config.toml
n_layer = 9
d_model = 192
n_experts = 192
experts_per_token = 4
d_expert = 96
d_shared_expert = 0
activation = "swiglu"
moe_layers = [1, 3, 5, 7]
router_score = "softmax"
normalize_top_k = false
routed_scale = 6.93
balance_loss = 0.0026
balance_bias = true
init_std_router = 0.0235
lr_router = 0.00042
n_head = 6
n_kv_head = 3
head_dim = 32
vocab_size = 16384
norm = "rmsnorm"
norm_place = "pre"
norm_eps = 1e-05
positions = "rope"
rope_base = 85500.0
rope_fraction = 1.0
qk_norm = false
attn_scale = 0.177
tie_embeddings = false
parallel_block = false
init = "normal"
init_std_qkv = 0.028
init_std_o = 0.028
init_std_up = 0.028
init_std_down = 0.0
optimizer = "adamw"
lr = 0.0011
lr_mult_up = 0.901
beta1 = 0.95
beta2 = 0.98
lr_head = 0.00751
warmup_steps = 415
schedule = "cos"
final_lr_fraction = 0.1
batch_tokens = 65536
seq_len = 512
doc_mask = false
train_tokens = 462700000
steps = 7061
dataset = "wikipedia_en"
Below are experts of layer 5 (counted from 0) of a mixture-of-experts language model. Rows are named router (the router's row for the expert) and show model dimensions 64-127. Each number is 128 + 32 x the weight over its row's rms, rounded and kept within 0 to 255.
Before each expert's rows: a language model's description of what the expert responds to. This comes from a sample of Wikipedia text that the model never trained on.

# expert 47
Opening of biographies after a title line, covering first-name pieces, opening parentheses, quotes and "born", such as "Marco Koch (born".
router [160 153  94 121 134 103  76  97 132 113 109 138 146 149 111 169 110 130  88  92 148 109 159 149 140 142 103 111 161 165 125 174 148 152 155  84 147 101 157 112 118 120  62 174 134 166 156 124 163 176 130 111 112 145 100  97 163  77 171 100 158  98  99 225]

# expert 6
Prepositions opening time or place phrases, often sentence-initial, such as in, at, during, until, after, around, more than.
router [195 132 155  97  79 160 199 169  93 150  87 137 156 111 125 102 117 198 135 190 103  92 137 114 141 146 158 105 169  87 175 152 163 117 112 140  75 106 185 160 111  78 127 145 134 123 194 144 115 152 136 132 176 140  80 133  99 174 132 174 115 113 121 105]

# expert 40
Prepositions, articles and infobox field words in species stub articles and taxoboxes, such as part of the genus, described, Binomial, Clade.
router [132 159 208 102 133 119 162 113  86 111 108 159 130 116 130 142 148 152 185 118 140 179 133 120 118  84  91 178 159  80 116 109 166 140  87  73 149 110 123 106 124 119  91 154 142 153 104 103 153  54 182 111 139 145 134  90 148  75 149 185  91 143 119  80]

# expert 20
Commas, including "),", ".," and '",', closing a noun phrase, appositive, list item or place name before and, which, who.
router [ 79 141 106 146 107 151 126 191 109 139 107 156 113 109 135 109 152 158 105 180 145 100 126  81 101 146 119 125  97 171 196 146  85 126  99 121  74 119 167 183 153 159 166  67 148 186 107 141 137 142 150 156 164 153  94  99 159 112 136 119 210 104  91 138]

# expert 45
Syllable pieces of romanized Japanese and Chinese names and places, such as Tsunenaga, Xiàn, Hong, Shin, ō.
router [ 87 136 148 128  85 155 127 165 139 158 137  41 131 118 118 136 142  99  79  90 147 128  94 108 129 130  76 132 131 156 133 107  85 159 135 127 154 135 110 117  89 103  82  84 117 157 171 116  40 123 105 153 146 110 170 154 134 145 100  72 127 158  86 160]

# expert 34
Periods ending sentences, especially after numbers and measurements, plus decimal points in tables and stats, as in 1.26. or 33.0.
router [101 168 161 167 115 157 109  85 129  75 109 141 147 126  91 177 129 104 130 186 123 138 152 132 152 178 157 136 107  92 170 140  47 149 115  99 146 120 194 134 104 190 141 158 143 118 129 113 210 129  90 171 194 167  54  96 138  75  82  79 154 149 107  91]

# expert 13
Past participles and -ed endings after was, were or been, in passive or reporting clauses, such as announced, published, received, named.
router [107 124 130  91  76 183 120 105 186 163 142 159  91 130 160 181 140 156 116 161 125  84 136 115 109  79 132 103 192 184 123 126 132 123 121 145 127 103 172 152 126 136  79 113 145 148 143 136 113 114 154 189 106 178  43  85 104 125 171 114  82 113 102  77]

# expert 61
Nouns about law, courts and government action, such as ruling, decision, law, policy, treaty, report, attack, in legal and political text.
router [ 87 170 108 114 144 137  90 108 167 133 145  92 108 113  93 135 148 161 160  72 190  84 112 131  92  74 184 115 130 153  74  74 168 112 108 137  81 130 129 154 173 144 138  99  86 123 100 152  93 134 147 188 111 122 118 119 113 134 136  61 154 151  97 105]

# expert 46
Wiki heading markers (==, ===) at section starts and sentence-initial The, This, These after a paragraph break.
router [133 176  97 142 140 142 114 146  84 124 101 124  84 109 141 145  80 164 127 122 103  85 102 127 158 120 120 136 157 128 157 171 145  73 136  55 159  94 147  99 117 137 215 133 120 100 133  87 134 115  88  78 131 145 148 103 144 114 143 152 150 138 111 156]

# expert 36
Possessive 's and his/her/your before life or career nouns, plus descriptors like human, senior, Christian, politician, -ologist.
router [151 100  88  87 113 135  74 143 140 169 176 175 143 121 189 185 121  77 137 114 185 109 188 143 118 142 147 140 142 108 159 190 108 145 187 128 114 124 141 145  82 152  79  83 152 108  77  84 139  96 144 186 136  81 163 152 120  98 179 155 144 168 115 186]

# expert 60
Object and reflexive pronouns such as him, them, themselves, closing quote marks, and military unit names such as Infantry, Force.
router [158 140  59 143 159 101 152 126 205 196 116 118  94 138 164  59 148 119 160  87 167 137 119  98 122 175 146 118  86 119 131 115 111 147 111  96 151  81 142 183  93 149 149 154 110  81  91 110 176 116 130 144 148 161 159 155  65 123 148 151 172 113  87 146]

# expert 12
Pipe characters starting rows and cells in wiki tables, especially football squad lists with position codes MF, DF, FW, plus list dashes.
router [173 160  79 149  89 100  79 122 150 164 118 116 203 158 140 108  64 125 101 124 123 154 118 146 179 143 153  52  54 168 113 133 133  70 108 145 135 152 107 152  88  64 163  95 113 145 125 100 183 132 126 143 120 135 168 109 125  88  69 143  68 104 158 161]

# expert 25
Prepositions for, on, to, at, through or upon that complete a verb or noun phrase, as in opportunity for, comments on, brought to.
router [129 181  88 126 115 178 133 172 109 167  92 166 120  73 149 142 102 152  86 174 138 106 114 112 122 103 137 132 166 151 198 126 164 104 100  94 159 165 186 132 110  93 102  84 126 120 111 137 115 113 134 116 136 190  91  91 138 162  89 203 111 119  78 107]

# expert 24
First pieces of foreign personal and place names, often in sports tables, such as Ever(aldo), Gon(çalves), Dan(i), Has(na).
router [129 149 134  97 143 120 111 129 169 137  91  61 127 109 109 140 116 136 168 117  86 133  68 107 132 138 115 144 106 172 130 135 109 163 188 164 124 141 109 121 112 106 153  75 115 122 141 151 173 113 130 137  76 118 169  99 146 122  65 107 110  94 135 104]

# expert 2
Line breaks ending the last item of bulleted lists before a new == heading ==, plus list-item tails like closing parentheses, track numbers, List.
router [ 99 110 126 138 151 167 147  98 151 184 123 118 141 162 142 165 118  78 122 122 132 182  82 148 131  81 143 133 106 104  78 105 141 125 186 121 188 178  80 131 100 150 113 136 175 122 138 157 145  59  88 143 177  90 131 103  87 156 143 109 102 135  75 173]

# expert 57
Articles a, an, the and capitalized A starting noun phrases or titles, especially film titles in filmography lists, such as A Patch of Blue.
router [187 124 152 119 104 183 142 111  81 214 142 128  73 157 129 150 166  97 125 106 115 124 172 120 126 165 138 172  73 110 118 162 139 106 110  98 133 129 112 148 118 139 169 124 150 155 140  94 118 135 130 106 123 134 173 142 138 167 113 136 133 185 120 107]

# expert 23
Verbs was, is, were, been, and article "a" right after a sentence subject or pronoun, as in "The station is", "he was".
router [131 162 128 155 179 150 170  88  42 146 154 128 124 110 130  87 162 185 128 151 125 102 135  86 124 211 157 149 191 129 148  84 101 120 147 120 136 155 141 140 101 109 178 120 156 158 137 111 104 127 173  59 118 173 136 167 109 119 168  83 120 112 166 127]

# expert 10
Opening pieces of foreign proper names, especially Slavic, Balkan and Romance, in tennis tables and place lists, such as Pol, San, Ol, Kos.
router [ 83 142 133 147 163 112 104 160 142 112  72 119  75 125 110 174 111  79 134 100  96 134  67 105 127 115  86 190 103 126 124 123 165 116 148 156 104 135 155 169  97 105 127 129 140 131 108 157 138  86 118 137 140  73 143 122 148 186  88  60 104 114 117 132]

# expert 55
Short word-start pieces like re, ins, enl, ass, especially re- in re-signed or reassigned, plus numbers and parentheses in athlete infobox stats.
router [117  99 116  76 145  50 175 193 177 121 188  74 182 110 177 151  81 124 122  79 139 176 128  69 151 185 108 131 199  76 150 160  97 160  83 173 103 137 143 102 157 143 115  95 161 117 130 145 160 143 124 103 143 114 131 143 148 149 127 117 113  96 104 173]

# expert 9
Category nouns closing a classifying phrase, mostly in species stubs, such as family, genus, -idae, -aceae; also artist, band, album.
router [127 156 191 115  98 121 152  97 234  93 127 134 109 114 116 134 182 118 109  80 158 169 168  80 142 111 170 132  98  89 160 176 106  96 140 120 188  91  77 179 115 221 120 184 148 143 137 110  90 122 153 135 115 137 183 147 163  82 116 119 124 125  97  84]

# expert 17
Unit and measure tokens right after numbers, such as degree signs in coordinates, acre, shp, mm, billion, plus hyphens in scores and chemical formulas.
router [152 163 190 122 116 137 117 117 149 131 161  89 148 182 182  81 103 100 166  92 138 150 104 118  78 138 165 103  96  88 173  97 112  82 142  91 131 171 176 185 193 102 124 149 147 177  87 103 128 165 121 158  82 125 137  92 114  95 201 148 172 142 139  96]

# expert 33
First pieces of common words and prefixes, often after section markers or quotes, such as Crit- in Critical, dis- in disorder, sub-gen-re.
router [141 160 103 133 104 125  89 140 177 183 198 160  85 116 115 137 125 115 138  41 170  89 168 156  66 116 153 148 186 164 120 157 180 195 128  89  72 112 130 133 221  61  88 151 126 106 166 141 135 163 178 120 115 134 151 140  83 169 119 115 151 113  77 136]

# expert 0
Plural nouns and plural suffixes for groups of people or things, often sentence subjects, such as students, visitors, archaeologists, trials.
router [185 128  95 119 139 130 114  72 227  98 158 127 125 140 119 117 164 195 110 113 111  76  95 133 132 101 127 124 153 169 154 152 108 135 149  82 129 150 144 102 147 124 124 101  93 124 113 134  87 119 137  80  96 161 127  97 143 126 194  97 178 106 120  99]

# expert 42
Words between percentages in census demographics, especially "from" in "from two or more races", plus spaces and pipes in numeric tables.
router [177 166  78  89  81 172 125 140 138 148 130 113 115 151  74  36  81 119 107 149 121 133  99 164  85 100 144 103  62  88  85 110 115 151 122 154 131 189 120 115 117 108 119  65 115 148 136  89 147 116 141 174 133 112 145  78 147  61 151 165 117  98 137  65]

# expert 3
Capital letters and name pieces in video-game, TV and computing brands, often in review tables, such as Nintendo, Eurogamer, Xbox 360.
router [111  79 130 111  93 160 152  60 203 128 140 173 143 140 125 129 147  95 160  51 104 113 147 185  74 179 150 138  78 144 112 106 153 126 157  96 179 143 105 114 113 150 107 164 120 136 173 147 172 131  96  86 171 162 172 161 138 160 123  53 122 141 161 102]

# expert 26
Conjunctions joining verbs, names or phrases, mainly and, also or, but, than, while, except, especially, as in "design and set up".
router [ 96 114 172  93  96 169 102 177  95 151  92 152 156 122 151  82 111 125 105 111 113 120 113 103 118 149 143 133 181 105 111 109 136 129 136 116  75  82 186  96 128 167 127 116 113 107 151 132  83  89 111 179 130 199  96  98 155 118 125 136 118  96 130  96]

# expert 21
Middle pieces of names and titles in cast, song and album lists, such as Cyndi, Antonella, Xindi, plus dashes in win–loss scores.
router [109 111 143 103 115 124  69 187 213 111 102 122 123 120  98 140  99 144 176 155 120 136 100 180  86 102 143 102 116 144 116  93  91  76 143 146 175 105  72 130 128 178  60 123 185 118 169 128 156 110 133 143 121  84 142 147  62 158  95  98 121 151 131 158]

# expert 19
Adjectives and nouns describing geography and landscape after the/a, such as main, River, Mount, coast, north, plain, in place descriptions.
router [189 163 123 156  97 133 178  52 155 147 131 107 119 134 155 103 158 105 148  47 153 161 112  86 122 128 143 160 126  67 141 155 120  95 109  92 104 132 147 113 116 134 115 144 138  82 120 135 104  98 170 127 140 142 171 110  86 101 118 159 126 116 111 111]

# expert 1
Past-tense verbs after a person subject in biographies, such as began, died, played, served, started, often followed by in, as or to.
router [144 143 164  88 124 202 150  93 196 111  91 165 102 160  98 163 155 183 151  83 127  92  96 121 140 104  77  72 184 161 129 142  97 147 154 162  70  96 158  72 123 148  75 127 107 182 176 108  88 110 148 109  90 119  68 146 135 143 143 113 126 144 135  68]

# expert 15
The word for in award citations ("won Best Film for"), year pieces like 20 and 19 after spaces, and words like edition, Best, titled.
router [151  97 128 103  96 154  96 100 118 155 133 165 147 131  93 158 177  91 148 172 126  74 153 192 143 113 115 108 102 152  92 167 133 180 109 117 221 141 102 145 185 156 143 130 120 138 166  93 140  74 134  98 176 153 110 160  88 207  32 105  99 129 146 128]

# expert 22
First fragments of split words, often Latin-style prefixes like ex-, co-, viol-, inv-, usually followed by endings like -ated, -ate.
router [132 134 109  99 101  73  90 163 219 144 135  77  65  86 110 138 155 135 126  82 127 123 143 155 112 174 150 156 119 170 119  98 140 114 149 171 156  83 132  62 161 123  94 103 150 134 154 126 111 116  84 151 116  41  39 158 122 172 109 137 116 151 119 146]

# expert 18
Commas, mostly closing an appositive or name, as in species entries, author-year citations and "politician, diplomat, and scholar".
router [175 113 121 175  99 158  81 126 108 107  73 194 168  83 128 146 142 127 125 156 125 160 175 134 133 125  41 110  93 136 155 124  99 160 112 112  69 125 109 135 182 133 117 114 169 182 141  95 217 168 151 132  82 177  98 122 135 151 134 118 184 109 104 196]

# expert 28
Country, state and city names closing a location phrase, such as France, United States, Romania, California, often before a period or comma.
router [114 136 101 123 104 161 102  34 152  81 136 124  87 112  87 139 158  81 102  96 141 131 122 145 103 104  98  91  85 146 157 177 156  77 159 123 115 138 101 131  94 176 169  84 103 211 102 108 121  93 182 138 163  53 175 188 122  80 151  55 172 105 134 149]

# expert 11
Colons inside track times and infobox fields, plus table pipe separators and dashes, such as 3:50, "Full name:", "| 0 |".
router [ 93  82 127 134 107 106 115 111 101 111 121 137 113 162  89 151 113 178 153 159 117 135 122 154  66 108 116  83  81 171 111 123 137 174 119 125 103 111  91 137 174 121  94 145 179 157 134  86 175 141 138 122  94 150 107  67 112 118 118 103 114 178 151 136]

# expert 27
Word-start pieces of technical terms in biology and chemistry text, such as car- in hydrocarbons, ven- in venom, en- in enzymes.
router [178 158 176 140 122 101 131 123 215 139 128 162 131 168 169 106  64  85 168  84 153  90  94 111  41  86 124 161 141 112 173 153 106 167  99 117 177 155 110 188 156 132 111 161  93  61 100 149 141 138 136  85 127 157  85 119  88 134 214 146 155 155 104 102]

# expert 32
Field names in infobox-style "- Label:" lists, such as Order, Species, Coordinates, Area, Type strain, Production companies, Inclination.
router [132 124 161 131 153 119 170 142 156 176 130 153 165 167 113 122 108 110 115  39  72 116 159 133 174 106 120 124  97  92 109 121 137 154 122 122 158 101  60  87 120 132 145 155 155 106 146 145  71 158 122 140  87 102 156  86 185  88 121 107  84  97 142  92]

# expert 14
Name pieces and table pipes in sports squad and results tables, especially Turkish, Slavic and Arabic names (Ş, Abu, Abd) and "(from".
router [164  93 125 117 116 109 139 128 185  81 110 113 111  79 100 133 128 130 116  90 107 160 110 142 142 119 100 100 107 109 155 146  93 141 176 159 114 163 168 127 125 131 154  78 111 145  67  94 199  88  92 185 116 105 168 108 179 102  66  91 102 105 146 139]

# expert 35
Prepositions and credit words in film, song and TV descriptions, such as from, as, by, featuring, starring, as in "Sharon Rooney as Rachel".
router [143 120 125  83  65 145 130 189 112 124 130 172 115 152 126 133 159 119 116 144 145 227 101 122 124 106 109 113 115 171 123 107 117 110 111  85 133 160 103  97 127 183 115 111 130 150 114 120  78 165 159 106 183  84  94 136  75 157  79 161  88  80 123 142]

# expert 41
Line-start dashes, newlines and field labels in infoboxes and section headers, such as Area, See also, Website, Density, "==", often after coordinates.
router [132  96 132 147 153 148 165 124  96 194 112 145 144 131 108  89  74 103 103  70 131 148 115 138 130 150 172 121 110  60  88 142 154 101  89 149  91 183  88 115  82 115 101 157 152 106 121 144  77 102 147 112 120 120 156 103 163  72 141 144 117 149 121  96]

# expert 7
Punctuation and breaks closing a clause or introducing a list or quote (colons, semicolons, periods, opening parentheses, dashes), plus place nouns like museum, station.
router [ 79 117 122 131 101 120 111 109 112  65 116 132 104 144 124 181 121 122 104 137 145  83 118 146 119 140 131 132 156 161 185 156 124 111 131  78 100 110 144 157 104 170  56 172 111 153 102 160 112  94  99  95 152 132  88  99  78  80 159 162 133 142  99 123]

# expert 53
First pieces of longer words and titles, often religious or political, such as ad-herents, ad-miral, Rev, Saint, mag-ist-rate.
router [ 93 166  64 160  95 111 100 185 199 134 144 118 126 117 145 155 106  95 154  80 133 116 111 160 136 178 114 146 137 103 148 141 155 143 143 162 126 139 123 200  78 170  65 160 210 114  65 110 190 124 124 128 113 167 176 150  92 155 108 176 101  84  55  90]

# expert 63
Century digits of years like 17- in 1745 and 11- in 1130–1136, and royal or noble names like William, Sir, Lord in historical text.
router [109 166  92 123 181 149  99 153 200 152 128 125 128  72 177 138 178  81 122  84 127 137  91 140 118 147 163 105 112 130 173 107 133 178  95  82  85 110  70 160  87 157 173 162 161  51  86 113 121  86 170 137 121 135 148  82 143 139 103 127  87 131 106 111]

# expert 44
Mid-word pieces and accented letters (ä, ö, ø, š, á) inside German, Nordic, Hungarian and Slavic personal names, like Sch-ä-dle, Gr-ø-ndahl.
router [106 170 123 155 168 118 152 112 192 141 105 126 125 148 198 197 160 102 116 103 129  87  93 183 123  72 144 116  68 120 158 143 188  98 125 119 113 157 136 144 137 168 140 111 147 100 103 104 150  77 125 112 147  85 126 130 176 160 125 134 115 107 118 150]

# expert 5
Bare space tokens before dates and years, after months, commas or "in", such as "9 March 1774", "born 1980", plus some names (Giovanni, Sev, José).
router [ 72 108 122  75 121 150 104 153 123 172 170  92  90 159 147 104 127  63 133 147  87 145  94 160 170 159 155  93  60 100 107 141 165 101 113 104 111 112 132 160 168 143 139  98 150 144 109 112 146 121 177 108 153  96 183 181 116 118 133  70  86 144 124 104]

# expert 29
Word pieces inside proper names, especially English towns and football clubs, such as Che-sh-unt, Port-ad-own, Cow-sh-ott, Hidd-leston.
router [130 135 144 106 133  54 108 143 205 112 137  48 116 148 126 110 150  65 130 123 157 161 107 115 181 183 154 189  64 107 141 139  59 130 125 157 128 144 158 153 179 114 105  61 146 109 131 110 119 119 102 156 119 134 157 134 116  70 127 145 175  87 150 145]

# expert 50
History and naval text words: later, early, first, Ottoman, Navy, ship, frigate, destroyer, Greeks, ancient, often following "the".
router [ 87  89 119 123  86 111 130 146 111 146 135 112 117 105 184 125 136  80 132  79 139 138 145  81 154 151 134 150 106  90 138  81 144 171 117  69 115 132  70  86 117 174 134 162 140 144 125 115 132 168 143 150 137 114 167 108 111  94 108 114 177 117 101 117]

# expert 51
Mainly of after kinship and membership nouns (sister of, member of), plus verbs like married, including, featuring.
router [120 112  80  81  89 146  80 217 103 125 111 186 106  85 121 135 123 187  90 149 194  88 125 201 157 101 132 133 151 185 165 102 178 173 151 141 151  68 117 117 145 102  96  58 135 127  95  95  99 135 170 157  92 155  49 134 140 133 120 199 138  96 132 149]

# expert 43
Almost always the word of after a noun, as in number of, length of, List of, Battle of, plus called.
router [ 91 156 177 163 142 135 151 171 100 131 111 151 114  81 104  99 127 114 115 144 210 140 116  99 110 142 154 204 198 177 104 134 182 125 108 126 191 119 137 144 205 110  74 100 133 121 100 130 113 129 191 163  81 128  53 102 122  99 180 154  98 142 123 101]

# expert 31
Markdown table separator rows and medal or award vocabulary such as Gold, Silver, bronze, Art, Royal, in sports and prize listings.
router [107  90 122 179 112 115 129 110 177 152 188 203 131 124 143 156 145 140 128 164 152 137  94  86 186 122 147 119 147 151 160 146 110  94 143 204 121  67  64 176  70 125 135 129  94 140 121  81 201 107 110 187 109 114 156 183 146 185  83 120  99 124 145 127]

# expert 54
Opening quotes and comma-quote closings around quoted speech or terms, plus words like into, you, together, room.
router [118 153 127 133 131 153 128 124 154 167  62 170 156 168  81  92 121 176 102 113 147 109 129 131  90 196 115  32 173 200 146 161 129  94  81 130 162 111 152 163  91 150 129 119  87 120  92 128 113 134 143 157 117 174 121 149 127 101 108 150 160 139 102  85]

# expert 38
Tokens in book and art citations: publisher names, Press, Book, ISBN, punctuation around years, titles and quotes, plus artist and author surnames.
router [118 135 143 138 104 163  66  84 108 103 106 131  77 151 113 162 176  79 175 155 151  44 114 111  71 162 166 101  52  99  18 137 160 135 114  71 182 139  94 105 147 171 112 141 149 156 118  80 153 137 177 151 159 141 172 118 158 153  45  82 133 145 113 147]

# expert 48
Word pieces inside German, French and Latin words and scientific names, such as deut-sc-hen, von, de, z-ur, Roc-helle.
router [ 91 155 170 121 114 147  75 161 195 109 120 161 106 141 247 147 109 101 135  68 105 139  85 145 144 126 113 145 111  59 165 141 137 163  81 124 162  93 146 205 147 103 150 101 161 134 147  80 141 104 159 104 147 154 171 146 122 166 141 148 130 110  89 110]

# expert 39
Pipes, digits and league names in footballer statistics tables and club career text, such as Serie A, UEFA, Copa, Liga.
router [ 83 102 117 100 180  85 203 199 135 168  90  82 168 119  93 115 120 109 129 123 106 134 110  84 152 126 133 156  83 113 137 136 108  50 111 189 122 101 116 129  74 110 118 141  84 138 129 135 204  91  99 109 147 135 180 140 149 177 101  74 101  96 184 133]

# expert 4
Commas, colons and parentheses after author names in species lists and taxoboxes, plus Latin name endings like -ensis, -atus, -inae.
router [125 187 173 136 109 189 140 112 114 122  62 148  75 138 137 119 133 129 117 181  94 133 145 152 149  75 116 109  74  99 135 120 120 202 143  96 132 147 155 145 157 177 129 115 161 127 128  57 137 100 145 141  95 140 117 151 144 123 139 127 160 167 118  96]

# expert 56
First names and header cells in tennis and other sports results tables, such as Lucie after a CZE code, Team, Date, Matt.
router [130 142 167  98 145 113  83 175 164 139 122 119 158 122 113 151 159 140 134 137  62 171 119 139 159 114 115 174 107 102 181 103 109 113 168 185 144 111 157 111  67 112 153 177 112  85 168 170 111 126  91 144 135  76 156 130 149 133  81 123 122 143 131 151]

# expert 59
Ordinals and superlatives after "the" or possessives, such as second, final, eighth, highest, most, often in season or ranking statements.
router [172  97  54 102 118 205 156 127 168 164 146 170 129 118 148 154 140 143 113 103 197  85 130 154 152  62 179 159 177 140  71 137  96  75 104 171 167 131 148 122 113 167  99 113 120 124 182 131 129 116 159 164 154 119 145 114 131 122 140 176  76 132 111  99]